Experts of a small language model: vocabulary 5317.
Below are experts of layer 6 (counted from 0) of a mixture-of-experts language model. Rows are named router (the router's row for the expert), gate (a neuron's input weights, with its number), up (a neuron's input weights, with its number), down (a neuron's output weights, with its number) and show model dimensions 240-287. Each number is 50 + 12 x the weight over its row's rms, rounded and kept within 0 to 99.
Before each expert's rows: a language model's description of what the expert responds to. This comes from a sample of Wikipedia text that the model never trained on.

# expert 4
What it handles: Middle or final word pieces of surnames and place names, such as Bl-anc, Stev-ens, Westbourne G-ro-ve, Ch-itt-enden.
router:64 26 56 51 50 55 44 51 49 64 54 56 59 57 54 39 50 63 40 68 40 38 25 64 49 69 64 62 36 59 58 48 39 51 51 54 45 59 47 47 47 51 33 48 34 58 39 55
gate0:53 58 54 57 62 54 55 45 37 48 50 46 51 54 46 43 74 32 47 48 42 28 61 51 57 26 58 83 35 54 60 55 71 41 53 50 59 57 43 53 54 43 65 58 54 28 39 57
up0:50 60 44 58 44 45 66 31 55 54 57 63 56 35 50 41 43 60 58 53 61 46 59 21 43 47 60 52 36 69 32 47 53 52 45 57 35 43 55 59 60 72 54 36 39 56 43 40
down0:46 33 51 41 43 44 67 56 61 41 39 32 56 62 44 25 40 33 68 67 40 72 23 40 41 52 45 55 64 59 43 41 41 59 46 36 63 51 36 61 83 54 43 35 50 49 41 47
gate1:63 52 52 59 53 46 55 69 59 53 36 65 63 59 59 38 34 42 65 39 47 54 59 38 37 53 43 36 44 63 76 70 50 42 58 57 55 34 22 45 50 48 59 43 51 57 53 58
up1:43 60 41 24 60 29 63 48 54 31 51 35 64 73 36 43 39 53 52 31 42 38 36 52 53 46 58 33 42 50 58 45 46 41 55 50 58 45 53 60 43 54 52 44 54 46 63 54
down1:52 77 45 46 53 66 47 66 41 50 43 51 51 49 32 65 44 46 44 45 52 53 54 42 45 50 67 63 37 53 64 53 60 42 54 39 51 44 38 53 56 58 28 50 55 71 44 41
gate2:40 36 61 40 34 53 31 51 56 33 70 66 46 23 48 41 55 71 69 25 41 48 60 51 49 81 59 41 36 54 59 73 61 54 62 57 56 58 32 51 49 44 67 49 52 52 44 55
up2:56 25 57 58 48 57 42 53 45 53 61 58 51 34 57 55 47 64 54 45 34 56 69 62 45 22 34 57 50 38 64 69 47 55 66 49 48 61 50 63 30 61 53 37 69 49 34 33
down2:64 54 62 47 63 35 39 47 76 29 80 63 72 74 56 43 34 56 53 58 47 56 48 39 20 55 69 49 43 67 43 39 37 44 66 57 47 42 59 43 34 53 32 51 40 33 64 59
gate3:46 55 60 63 59 46 46 38 57 43 45 50 75 28 36 41 31 37 50 58 25 39 49 52 46 58 68 42 54 72 57 66 43 38 45 29 39 53 41 33 35 60 38 25 58 39 35 55
up3:56 59 50 60 63 43 38 29 41 58 31 43 39 45 61 52 57 52 50 67 37 27 51 63 65 28 47 40 56 50 43 50 60 65 56 64 29 56 56 67 65 38 57 73 53 41 49 40
down3:62 46 43 42 56 62 30 40 37 40 75 40 69 62 56 53 52 56 63 53 54 40 31 48 72 49 67 53 41 61 67 64 44 50 32 59 40 55 42 58 39 61 55 58 41 78 47 46
gate4:38 34 73 40 43 51 62 45 52 38 25 51 26 48 53 57 46 11 48 50 55 51 47 45 43 28 48 53 65 70 61 53 65 42 32 58 55 56 44 70 60 67 55 64 65 46 55 55
up4:59 22 46 54 59 50 44 45 47 55 52 72 74 69 47 52 41 58 26 56 44 36 29 45 47 75 50 39 65 47 52 32 54 40 50 56 33 41 46 52 42 57 64 32 44 37 45 27
down4:37 68 26 39 46 47 36 59 56 33 41 63 60 54 52 28 46 75 61 59 50 68 44 37 68 60 64 49 60 59 54 51 70 35 45 53 50 47 67 54 48 46 50 27 38 58 34 59
gate5:52 39 44 47 44 48 50 33 66 51 41 60 74 53 43 25 55 39 47 67 54 67 22 71 37 40 68 64 64 73 29 68 44 59 58 35 26 50 18 41 62 34 30 60 46 65 39 38
up5:30 57 47 35 62 22 52 54 55 40 54 67 28 21 74 70 61 44 37 49 61 37 51 50 23 74 31 33 42 42 38 65 39 40 49 54 54 53 51 65 69 62 54 66 36 45 45 48
down5:40 61 72 44 38 49 42 45 27 37 76 52 47 51 56 50 48 45 50 29 52 65 49 48 46 53 43 35 38 39 61 49 33 78 48 70 61 50 45 67 49 56 36 63 52 59 62 29
gate6:37 39 48 52 53 65 57 48 49 48 47 42 25 50 64 45 73 41 41 34 80 39 42 61 48 56 42 56 38 48 49 50 47 59 32 47 21 68 49 55 22 51 49 47 39 64 55 19
up6:54 62 43 64 57 37 55 18 52 37 54 57 39 38 34 51 29 38 45 70 47 79 50 28 52 44 52 50 44 67 46 48 47 18 63 49 57 32 32 45 56 49 34 42 39 50 42 66
down6:60 48 46 49 76 34 41 20 49 45 38 35 59 50 51 55 32 53 58 46 45 53 42 50 52 45 73 44 46 62 56 49 38 47 69 37 41 51 45 53 55 55 63 47 32 54 40 54
gate7:39 40 50 49 35 53 75 45 49 51 69 41 50 43 44 47 66 54 52 72 41 49 54 57 58 72 44 68 53 74 42 36 59 27 20 55 63 46 57 44 47 51 43 75 41 45 64 53
up7:52 39 39 37 48 59 55 45 45 32 64 35 60 41 49 49 34 49 43 64 65 55 48 68 55 61 57 47 47 49 49 52 55 42 29 66 48 37 44 30 65 41 36 40 57 63 56 40
down7:61 64 58 51 38 63 53 31 49 48 69 47 64 53 46 60 64 58 47 57 51 69 53 42 67 44 46 68 52 60 27 56 73 34 55 48 62 54 38 64 53 47 53 36 56 42 41 42
gate8:58 45 72 61 32 53 65 51 53 47 38 47 30 40 53 21 75 41 54 62 49 37 71 54 40 45 51 89 53 59 42 35 46 66 54 39 71 63 45 56 66 41 58 56 60 45 52 42
up8:73 67 42 51 53 56 45 45 50 52 54 50 27 46 28 46 53 55 63 43 47 58 68 52 50 65 35 41 53 47 63 60 47 48 51 34 43 67 61 76 47 38 71 57 70 59 46 30
down8:44 25 41 61 45 49 61 45 48 40 78 46 46 52 55 58 40 50 56 42 56 55 73 39 43 66 52 66 64 63 50 44 49 36 28 41 43 42 52 39 23 38 56 45 30 49 53 35
gate9:51 38 27 59 42 59 50 30 68 44 43 46 61 67 70 55 72 35 53 49 40 55 50 49 55 80 46 71 60 33 60 46 48 33 29 65 67 41 37 35 78 60 64 54 50 46 42 33
up9:31 71 40 39 60 51 57 40 54 53 56 34 52 50 33 46 56 42 44 53 46 70 50 45 42 67 41 66 55 48 82 26 56 41 53 60 67 83 47 61 38 32 57 36 44 60 55 37
down9:57 57 55 43 45 41 73 37 58 33 54 29 44 25 35 57 39 41 55 54 30 59 67 44 32 57 69 40 53 25 48 39 45 55 50 45 68 51 41 65 54 63 56 61 65 70 62 73
gate10:43 45 58 31 77 54 29 65 52 62 41 47 43 60 76 48 60 47 38 52 42 61 65 66 30 66 48 41 42 70 66 44 47 55 52 46 55 37 50 39 46 44 59 57 52 44 34 60
up10:47 35 64 52 48 45 55 76 34 62 39 72 40 44 59 58 47 51 49 50 62 46 50 51 69 44 50 39 53 49 51 52 44 71 46 52 44 55 49 33 50 40 43 38 39 51 52 36
down10:24 44 42 34 42 53 62 39 44 35 60 57 56 34 60 59 46 51 60 30 34 30 64 64 49 44 47 32 44 38 44 65 46 64 17 41 56 43 54 67 51 44 51 49 70 92 61 62
gate11:45 48 51 38 52 59 47 55 68 47 47 48 48 49 50 54 40 51 56 73 31 25 51 42 55 31 52 52 76 64 62 52 44 46 62 53 43 34 41 62 27 39 60 42 67 43 54 61
up11:46 57 47 40 61 45 60 63 45 41 47 46 31 53 46 61 38 67 43 68 49 20 50 72 31 30 24 50 55 53 54 51 48 53 51 10 57 26 52 49 59 52 54 36 59 45 57 41
down11:41 51 66 36 49 44 46 43 49 59 79 43 28 63 45 54 53 54 34 52 49 41 43 44 54 44 49 51 45 66 56 56 54 68 46 56 47 45 48 52 36 68 39 51 51 36 61 62
gate12:61 50 55 56 57 56 51 61 70 51 60 57 42 54 42 26 48 56 50 55 41 40 46 44 60 35 44 50 42 45 68 48 56 49 51 52 32 41 59 49 62 47 44 40 59 57 60 64
up12:43 56 28 59 36 59 38 59 67 48 51 51 48 43 43 39 47 32 64 36 44 31 48 66 39 31 42 59 53 51 50 53 72 52 32 57 41 63 63 49 50 35 38 62 48 61 48 71
down12:47 28 35 68 53 44 61 41 53 49 45 56 42 54 56 54 52 43 60 55 61 57 52 83 88 58 48 50 40 64 40 63 39 50 29 54 64 51 45 31 54 70 53 57 59 58 45 50
gate13:30 40 51 41 48 51 56 64 39 49 47 43 60 63 53 52 46 58 45 27 58 47 61 41 33 52 53 51 46 42 52 21 47 56 53 51 51 42 49 35 68 49 33 67 52 69 60 58
up13:37 41 44 59 51 45 58 62 54 40 39 42 55 35 48 63 36 50 52 47 53 72 52 54 35 56 70 38 55 68 19 42 61 46 29 70 59 44 51 37 39 72 33 63 45 45 52 31
down13:70 72 54 58 42 52 34 60 36 32 66 28 38 51 37 52 63 35 68 48 41 53 56 64 56 48 77 54 52 49 39 30 46 40 46 67 68 35 39 71 46 38 28 33 47 40 53 56
gate14:23 47 55 52 30 54 48 37 40 46 64 44 37 35 35 54 51 46 44 47 64 39 62 56 46 32 55 40 37 38 61 31 54 35 75 54 48 60 63 45 52 66 57 50 38 57 65 50
up14:29 47 37 42 33 50 43 56 51 34 55 50 51 53 44 60 66 46 53 40 70 52 44 50 24 54 55 73 71 39 59 46 37 34 33 39 64 44 79 46 73 41 66 52 45 72 69 66
down14:42 63 57 46 54 43 57 57 60 27 37 46 10 47 38 59 62 65 45 38 58 46 49 55 53 45 49 28 59 49 43 56 23 53 50 57 63 56 52 39 50 37 49 73 36 51 40 42

# expert 15
What it handles: Plural suffixes and plural or object nouns ending a phrase, e.g. -s, -ations, -ings, people, students, them.
router:25 49 36 47 75 45 64 57 45 39 48 57 34 53 48 69 49 42 56 43 46 57 45 61 73 53 35 58 49 39 35 47 49 48 63 79 52 51 61 37 63 61 66 49 39 35 40 53
gate0:45 55 47 37 32 31 55 51 31 58 44 49 56 55 61 61 47 49 57 54 38 44 46 42 26 46 28 65 62 65 39 43 49 58 55 58 62 40 53 41 48 35 30 49 41 59 45 43
up0:43 61 46 55 62 24 48 57 41 70 43 51 53 75 55 44 48 46 53 32 67 51 53 49 49 31 64 50 41 71 46 57 56 32 63 33 35 59 44 57 53 54 50 34 41 44 49 54
down0:52 56 52 41 49 34 52 59 46 50 47 60 35 40 59 47 40 58 40 51 72 34 43 47 62 49 32 52 38 54 46 37 34 47 58 70 33 38 67 39 58 60 44 50 26 17 70 68
gate1:57 47 34 41 45 73 51 56 60 34 55 48 49 35 56 60 68 49 56 40 41 33 48 53 71 60 68 65 47 32 52 28 39 52 48 47 54 62 30 48 56 57 37 44 64 59 37 74
up1:37 52 42 27 45 41 52 52 33 34 63 48 49 48 42 40 56 41 52 42 61 68 56 36 76 66 72 46 47 40 55 58 40 54 30 44 54 29 86 35 26 47 53 50 50 74 53 39
down1:53 45 31 50 22 56 37 52 52 29 54 31 49 78 47 41 51 26 66 49 47 66 66 71 62 65 42 32 50 49 29 41 69 43 55 71 36 54 62 53 41 13 56 54 50 38 49 52
gate2:43 56 44 45 57 50 55 39 71 58 53 41 53 51 45 55 51 45 62 68 63 48 58 47 36 54 55 75 47 68 51 40 50 65 52 45 32 59 45 55 59 60 40 46 59 58 45 63
up2:61 47 44 51 41 59 57 61 41 67 51 43 41 44 33 46 46 44 46 65 45 75 49 39 40 50 45 24 62 60 49 67 48 57 51 23 51 31 45 52 53 72 51 40 61 56 37 37
down2:72 66 44 27 57 46 51 67 54 60 55 32 50 64 49 45 43 35 52 39 41 69 56 65 64 41 31 70 93 47 40 43 51 50 42 29 62 66 41 28 38 44 64 52 49 64 61 49
gate3:41 35 46 62 51 54 52 42 35 38 52 31 40 55 71 45 45 61 49 68 28 77 49 70 56 35 50 38 32 43 49 47 31 44 42 59 36 44 41 60 56 47 19 44 64 33 45 28
up3:58 53 57 41 55 52 48 52 59 43 65 36 52 41 52 55 42 53 43 59 71 57 39 53 51 39 47 35 66 42 54 52 44 25 56 35 50 60 52 39 44 56 60 19 55 54 50 43
down3:44 47 44 51 53 22 40 44 33 33 50 48 75 64 37 54 41 45 28 55 51 54 51 44 39 49 51 52 51 59 58 55 56 34 26 25 51 50 37 43 59 44 68 33 49 38 53 41
gate4:54 55 75 40 50 48 55 43 30 40 55 57 46 54 56 46 28 56 63 55 55 56 47 52 60 68 41 51 45 56 41 66 29 70 37 60 43 41 50 56 38 74 47 28 30 62 40 44
up4:62 58 38 56 14 61 41 39 56 51 48 67 59 55 48 56 48 46 61 48 24 38 49 66 52 56 56 52 73 49 27 46 45 49 35 48 41 54 44 46 56 53 44 51 37 35 68 55
down4:62 57 33 52 55 68 43 56 57 40 60 48 45 68 45 55 36 53 49 54 21 63 59 40 38 46 49 49 45 47 78 55 34 53 56 46 74 55 18 54 59 40 57 57 49 42 42 60
gate5:56 59 57 39 56 27 43 66 50 65 50 68 59 47 81 47 45 24 35 49 56 57 43 54 22 60 52 41 31 45 65 49 48 56 54 35 27 64 40 21 82 60 49 35 50 69 64 46
up5:35 62 56 46 70 43 30 79 43 55 80 49 55 42 68 54 54 32 28 58 71 47 42 61 33 51 70 40 38 57 50 50 52 39 47 23 29 66 46 50 59 71 56 26 63 87 31 47
down5:61 65 43 63 64 59 53 65 65 55 83 66 55 33 46 46 42 09 46 38 70 47 62 50 63 70 68 60 47 58 39 56 58 45 48 50 60 67 31 70 55 61 77 57 42 57 39 49
gate6:53 59 38 30 63 37 68 62 44 39 43 67 56 59 35 56 60 40 65 66 43 33 45 34 43 66 43 56 66 58 64 43 35 27 69 45 88 57 44 71 59 52 59 48 53 32 54 73
up6:56 61 45 71 46 54 65 64 28 45 42 54 45 50 38 61 66 34 62 52 61 44 55 39 30 49 52 31 58 73 54 30 57 33 37 51 53 60 26 61 72 68 55 68 60 31 56 49
down6:52 82 48 34 31 29 39 48 58 62 29 41 50 58 55 55 39 47 41 39 59 46 82 46 37 45 56 28 39 45 44 64 50 36 39 43 55 56 48 59 35 61 56 58 42 52 75 57
gate7:46 36 63 63 71 52 37 60 78 29 40 66 46 59 46 48 30 28 53 42 64 75 50 59 46 47 52 43 37 39 40 32 63 43 51 54 45 54 46 54 39 49 44 38 43 66 48 41
up7:53 47 48 52 58 52 45 58 40 45 32 36 54 33 32 31 80 45 48 57 47 38 47 45 45 64 64 57 49 74 49 58 44 62 31 43 49 49 52 65 61 49 62 45 64 26 37 62
down7:54 53 52 37 41 77 47 59 41 53 57 46 54 59 68 39 47 32 58 31 24 39 58 54 57 56 50 26 68 65 47 56 42 60 52 59 51 75 59 60 66 38 36 49 64 50 47 46
gate8:66 43 58 14 53 75 63 33 35 34 55 32 57 47 68 46 41 53 49 60 43 55 46 46 53 41 61 34 38 26 51 39 40 48 46 49 45 43 52 53 50 55 52 51 68 54 49 41
up8:54 62 43 56 62 55 52 41 54 50 26 43 43 37 69 44 50 37 55 58 72 34 43 51 51 49 20 52 48 62 45 37 59 57 66 41 55 47 35 35 49 50 58 28 64 44 34 73
down8:59 50 54 59 68 32 53 67 33 42 69 59 41 46 39 44 59 59 37 63 24 47 50 56 60 60 48 56 67 30 65 57 51 50 45 64 30 81 57 51 46 42 41 65 59 51 77 53
gate9:50 33 68 39 52 37 43 47 24 39 28 41 65 47 61 39 44 56 51 49 29 63 48 36 42 48 60 36 42 43 46 58 36 78 50 56 40 39 48 66 45 58 15 37 61 29 60 33
up9:50 58 28 68 56 59 62 23 41 48 41 43 61 49 31 53 57 58 31 47 43 72 39 65 38 41 47 56 38 54 54 60 48 62 59 71 54 45 59 60 20 55 59 41 44 33 42 50
down9:55 55 70 75 57 50 42 58 51 52 34 60 44 64 53 65 47 36 41 42 44 66 43 51 58 48 62 62 58 37 33 61 53 44 46 47 59 29 36 47 19 38 52 29 59 48 60 67
gate10:51 71 57 49 39 53 51 38 32 80 33 31 44 58 72 66 56 48 52 45 46 64 76 43 52 32 60 49 54 27 40 48 59 26 35 70 74 69 48 30 60 48 36 66 50 40 39 42
up10:48 54 48 73 52 57 51 36 56 46 69 39 42 50 42 58 59 56 45 52 71 49 56 45 41 45 45 54 49 31 58 50 54 37 49 66 46 43 57 62 39 60 27 36 76 55 40 53
down10:41 17 41 23 52 64 51 45 66 05 54 38 64 48 43 51 47 59 66 28 35 69 47 55 49 63 62 32 60 54 64 38 51 48 30 31 37 62 46 52 64 40 55 56 54 54 45 48
gate11:64 56 54 57 37 47 44 76 50 52 42 55 48 47 42 36 68 69 49 42 54 34 32 58 50 46 43 59 44 52 88 52 26 35 56 53 59 57 52 39 65 59 63 53 41 50 62 49
up11:53 70 30 59 44 39 51 58 37 35 53 46 47 56 46 44 57 54 58 61 45 41 27 80 58 40 41 44 33 54 64 53 40 45 42 61 56 54 59 50 45 59 49 42 39 63 51 45
down11:62 44 25 48 34 44 56 64 64 38 60 64 68 42 64 43 54 38 31 51 39 38 44 41 54 66 54 61 50 47 42 81 46 70 43 23 34 56 33 51 43 55 59 61 48 67 55 58
gate12:56 53 52 36 43 54 57 58 82 44 56 38 58 44 68 61 85 55 54 63 61 49 48 42 28 68 61 33 49 55 58 55 59 39 58 28 50 56 49 36 68 42 57 38 45 51 59 43
up12:57 58 76 58 57 55 75 57 47 48 60 49 57 58 46 56 56 47 38 42 34 22 34 48 74 41 50 52 52 33 26 38 43 55 47 53 51 55 45 54 55 56 42 40 71 49 39 54
down12:41 28 54 54 54 49 45 68 44 51 53 57 58 49 46 71 72 67 58 40 60 47 31 51 39 54 39 81 46 52 42 48 39 68 41 43 73 35 49 61 56 50 46 43 52 43 51 53
gate13:41 47 56 81 42 52 34 65 50 58 73 60 55 27 51 58 50 41 61 52 50 38 47 56 32 25 72 58 45 34 46 74 37 73 79 18 45 44 56 43 21 49 46 45 46 61 34 60
up13:58 27 50 77 48 40 40 58 39 69 67 59 63 30 52 49 53 52 46 31 55 51 44 48 53 39 48 58 32 44 49 57 46 73 53 34 52 43 67 51 44 57 38 52 36 25 52 55
down13:50 45 41 66 54 48 57 53 60 67 43 67 40 52 60 41 71 40 53 36 68 25 71 56 56 54 56 35 71 54 42 49 43 52 63 53 61 38 68 48 39 51 58 54 62 35 44 39
gate14:48 38 43 51 56 50 25 52 43 54 69 61 43 48 65 50 42 57 71 65 45 44 59 47 47 78 50 36 75 53 48 49 38 74 59 25 45 71 57 32 50 44 52 52 48 41 47 58
up14:44 26 36 50 39 65 59 63 56 54 44 27 43 58 63 37 55 89 44 74 69 30 80 54 58 49 28 31 49 68 51 22 31 34 48 47 47 78 54 49 71 59 42 62 41 68 37 59
down14:10 37 41 62 61 42 53 58 64 58 33 59 56 47 50 58 60 49 49 74 65 55 40 65 49 51 30 46 53 65 37 51 52 60 53 45 56 50 60 51 48 60 44 54 31 45 47 70

# expert 9
What it handles: Nouns for a person's role or an organization, and state or country names after a comma, e.g. director, goalkeeper, Attorney General, Kansas.
router:36 47 37 41 69 65 47 56 58 51 54 65 55 43 63 57 73 34 38 51 70 40 33 66 44 58 55 59 42 59 60 57 58 47 44 42 51 57 58 32 79 65 63 48 46 64 45 59
gate0:23 75 41 38 58 33 45 38 47 35 49 42 26 85 50 69 39 46 55 28 51 93 41 33 50 49 50 36 47 61 58 34 51 51 63 60 57 67 61 56 64 61 20 57 43 57 47 50
up0:47 49 56 33 37 28 28 47 69 61 29 43 47 44 42 82 53 54 59 48 50 51 66 65 28 40 53 39 53 33 52 66 59 47 47 79 52 49 41 60 50 49 70 58 39 41 68 32
down0:49 68 54 66 51 43 42 49 50 50 55 51 57 31 50 60 32 32 53 45 38 35 60 63 56 42 68 42 50 44 70 44 38 44 53 66 41 13 46 35 34 43 56 50 39 18 57 54
gate1:53 69 60 62 58 37 53 48 50 50 52 49 54 40 38 41 47 51 67 46 55 41 27 59 52 69 52 36 42 57 53 60 49 47 58 66 48 31 52 56 39 50 47 43 39 46 67 55
up1:68 61 56 63 63 68 45 57 59 27 54 50 69 47 36 45 69 42 53 32 45 44 59 52 53 62 48 39 85 49 66 61 37 58 50 32 58 60 41 60 44 41 86 16 50 47 53 55
down1:56 46 44 57 45 20 47 32 55 47 41 36 45 46 54 55 54 78 53 45 45 73 65 58 33 52 27 59 54 51 52 33 49 48 34 59 41 51 60 50 27 37 33 73 59 52 41 46
gate2:31 39 45 48 25 39 58 51 57 63 74 61 40 54 55 65 68 51 55 38 64 68 59 59 42 55 53 60 42 54 52 37 65 61 45 40 48 51 46 47 39 56 44 53 49 51 81 45
up2:68 44 36 56 58 46 45 63 65 57 56 58 46 45 57 47 71 80 68 41 50 52 35 49 52 64 43 33 58 72 58 55 31 40 45 29 46 56 61 50 38 51 46 58 51 46 39 57
down2:35 39 40 47 62 40 27 49 48 22 63 52 50 55 46 57 28 25 73 55 35 55 44 59 51 60 56 88 51 57 38 42 52 49 61 65 55 32 62 43 54 49 67 43 52 57 35 43
gate3:49 48 60 39 45 60 56 56 41 43 13 70 50 63 61 60 53 36 67 33 41 54 54 47 68 46 60 63 43 54 29 54 38 26 41 73 61 39 37 70 41 44 50 47 54 51 45 63
up3:42 51 67 43 49 47 44 50 68 60 69 53 65 49 51 34 50 58 38 40 47 63 66 41 53 44 69 35 44 49 49 58 46 64 51 34 34 32 47 36 42 57 44 60 40 38 49 16
down3:54 52 56 42 48 51 39 80 45 52 56 25 60 42 70 46 46 43 40 50 65 35 56 40 41 56 31 18 47 49 42 62 47 53 30 35 48 62 49 54 68 51 66 47 49 55 70 60
gate4:45 72 63 56 74 41 45 14 37 63 46 53 27 49 39 57 53 37 63 46 67 48 36 49 31 45 50 55 50 36 42 60 32 41 47 57 58 32 60 44 71 44 65 48 75 53 35 43
up4:41 44 57 59 48 47 64 38 65 75 34 47 64 44 30 62 45 54 45 43 54 59 50 48 44 52 43 53 50 43 66 41 57 51 36 51 46 58 50 44 55 40 43 59 45 49 39 68
down4:55 45 31 52 28 44 50 51 32 30 48 63 35 55 88 31 49 43 44 51 35 46 54 52 58 59 40 41 51 49 59 56 59 43 45 34 73 53 66 48 62 24 38 36 58 60 62 50
gate5:55 57 52 69 36 52 66 38 29 36 48 44 53 24 22 27 61 50 47 55 41 52 43 65 33 45 54 69 48 18 42 57 62 46 36 85 52 30 46 33 49 41 47 48 46 41 52 59
up5:50 57 24 41 62 61 49 66 62 26 54 52 48 67 40 56 44 40 57 44 28 51 43 43 54 44 41 45 26 55 56 53 59 48 48 55 58 46 48 56 51 46 82 56 53 57 59 58
down5:32 37 58 65 53 54 34 70 62 49 59 65 51 43 30 55 62 43 42 55 49 52 39 44 32 47 47 62 49 51 43 47 51 72 51 50 36 46 27 57 68 54 53 51 35 46 49 43
gate6:45 52 49 38 45 45 53 58 53 60 49 41 56 50 34 28 58 49 33 44 57 45 44 62 39 52 31 50 33 60 86 51 50 63 47 65 62 60 55 53 45 68 47 17 49 75 52 46
up6:64 36 22 50 43 58 40 57 57 55 60 71 34 52 90 50 49 56 71 62 42 46 48 38 38 73 64 26 52 47 41 19 38 65 44 44 64 48 49 59 48 18 50 74 51 41 57 41
down6:64 29 60 65 25 34 49 51 36 68 49 60 35 49 41 38 52 64 67 41 37 65 65 63 35 58 44 29 47 48 33 22 58 53 72 46 47 41 54 54 68 39 45 81 67 55 46 08
gate7:55 60 42 50 62 47 56 58 48 60 65 46 50 56 48 53 50 49 54 39 62 37 51 62 46 49 53 55 64 85 26 35 55 34 47 55 36 38 31 59 50 72 42 63 59 75 55 40
up7:45 61 53 54 48 59 56 46 49 22 50 47 63 59 39 53 37 49 51 62 46 63 64 55 49 42 60 55 59 49 54 42 53 51 31 62 75 49 60 41 57 29 55 53 50 55 64 45
down7:51 57 67 45 32 36 55 41 51 37 45 45 45 48 55 46 53 70 61 37 18 40 65 52 56 48 58 51 58 35 45 47 44 40 65 41 55 61 45 38 32 37 46 38 51 54 51 49
gate8:57 45 44 36 36 66 50 43 66 69 38 47 58 52 54 60 34 55 26 53 51 49 38 43 51 46 49 83 59 43 66 49 36 42 74 56 43 35 69 54 56 65 41 54 80 71 38 39
up8:76 53 58 49 48 59 51 40 49 59 41 63 46 36 46 66 49 55 35 65 42 55 43 38 35 39 53 29 48 28 54 43 29 59 52 67 44 63 67 54 67 99 51 43 65 66 45 39
down8:42 38 78 36 29 61 38 30 44 64 39 68 51 68 40 47 57 55 28 45 56 50 46 47 66 46 36 29 50 23 48 50 65 50 52 58 49 66 66 51 44 72 29 50 57 51 73 57
gate9:77 40 42 40 59 43 55 61 56 51 63 47 47 39 51 42 50 64 44 47 47 46 32 45 42 41 55 48 56 53 63 61 51 46 44 56 43 55 46 53 35 73 64 39 59 37 45 55
up9:54 44 51 11 46 66 44 52 50 43 49 64 50 42 64 48 48 63 55 78 56 40 50 36 50 55 51 41 45 44 58 53 50 47 40 53 64 65 57 14 54 56 46 44 49 59 35 47
down9:51 62 34 28 41 42 51 60 37 26 44 53 55 46 49 49 41 42 48 51 49 56 42 46 54 32 66 57 81 65 80 50 68 56 49 19 60 38 63 52 62 60 51 44 40 53 40 63
gate10:38 54 52 60 33 47 67 33 50 41 37 43 53 43 51 67 58 49 51 46 47 55 67 57 47 34 51 62 26 58 67 51 42 48 66 39 57 54 25 49 63 35 56 49 55 46 72 15
up10:38 52 40 56 30 38 47 48 32 39 42 41 59 30 44 45 54 42 67 47 48 67 43 62 37 58 54 58 57 51 59 43 53 39 54 62 55 67 68 35 50 35 58 46 40 45 61 53
down10:39 39 34 46 48 39 49 46 64 55 53 62 13 46 55 55 39 32 55 47 48 66 54 50 54 37 48 43 62 48 63 39 52 23 35 67 42 64 77 52 44 48 47 63 57 30 55 36
gate11:37 40 44 46 44 45 66 45 45 51 43 52 25 58 32 56 44 60 63 49 43 53 50 57 62 60 41 57 30 25 79 45 40 70 38 36 67 35 55 68 55 49 67 38 50 20 55 36
up11:63 57 59 57 56 51 47 46 74 63 69 51 66 40 65 19 44 57 41 48 61 53 59 44 52 44 39 60 57 47 47 64 43 34 58 52 39 53 27 52 28 58 39 58 68 59 44 58
down11:54 47 42 59 32 21 46 26 37 48 40 23 39 48 67 27 41 64 51 52 44 64 63 46 52 49 51 49 27 56 29 54 50 54 24 38 57 49 37 71 63 57 48 50 57 44 54 56
gate12:35 66 45 55 41 48 47 60 37 60 50 50 84 43 36 57 38 53 54 66 53 39 51 43 46 34 61 41 50 42 71 57 52 51 38 31 50 43 33 45 55 48 44 52 44 49 42 55
up12:66 58 60 34 57 36 56 41 66 41 49 48 40 37 46 41 73 38 74 43 60 51 57 77 37 46 43 54 51 45 36 47 54 66 53 62 39 33 73 45 61 66 76 61 53 31 72 29
down12:51 37 36 52 54 22 75 25 34 63 53 52 56 41 64 35 63 63 54 47 40 59 50 47 69 26 46 54 54 40 45 45 44 41 41 56 37 55 69 29 35 50 53 55 62 69 43 26
gate13:39 36 52 46 36 52 35 46 40 59 51 36 39 60 27 48 43 50 54 49 43 45 64 48 44 52 44 51 27 47 58 50 63 29 56 61 46 55 71 51 48 60 40 25 58 52 58 53
up13:38 56 59 38 43 33 43 60 46 51 50 52 50 75 23 51 54 58 59 42 38 53 58 42 35 49 29 40 48 52 32 60 61 24 50 72 62 58 60 34 49 52 40 48 46 47 67 53
down13:42 55 41 73 51 55 58 72 32 51 57 52 38 59 46 42 24 38 61 53 71 52 73 57 53 53 54 70 55 48 42 34 67 45 42 64 41 30 57 41 64 25 59 39 49 44 48 58
gate14:66 33 52 29 51 59 34 58 63 56 46 55 67 49 62 44 46 59 44 40 54 49 52 40 16 44 59 52 69 41 57 36 34 64 51 42 39 37 63 51 52 51 27 43 54 31 64 47
up14:58 42 38 50 50 64 45 50 72 53 52 32 57 50 53 37 58 51 28 58 69 39 48 70 55 56 76 71 24 47 51 61 54 63 52 46 47 61 48 50 58 44 43 36 57 52 41 64
down14:44 38 31 36 41 34 54 55 61 54 32 39 39 59 65 51 50 36 55 45 40 40 45 67 54 47 57 59 42 42 47 63 67 52 61 61 31 68 71 49 51 62 52 65 54 36 37 51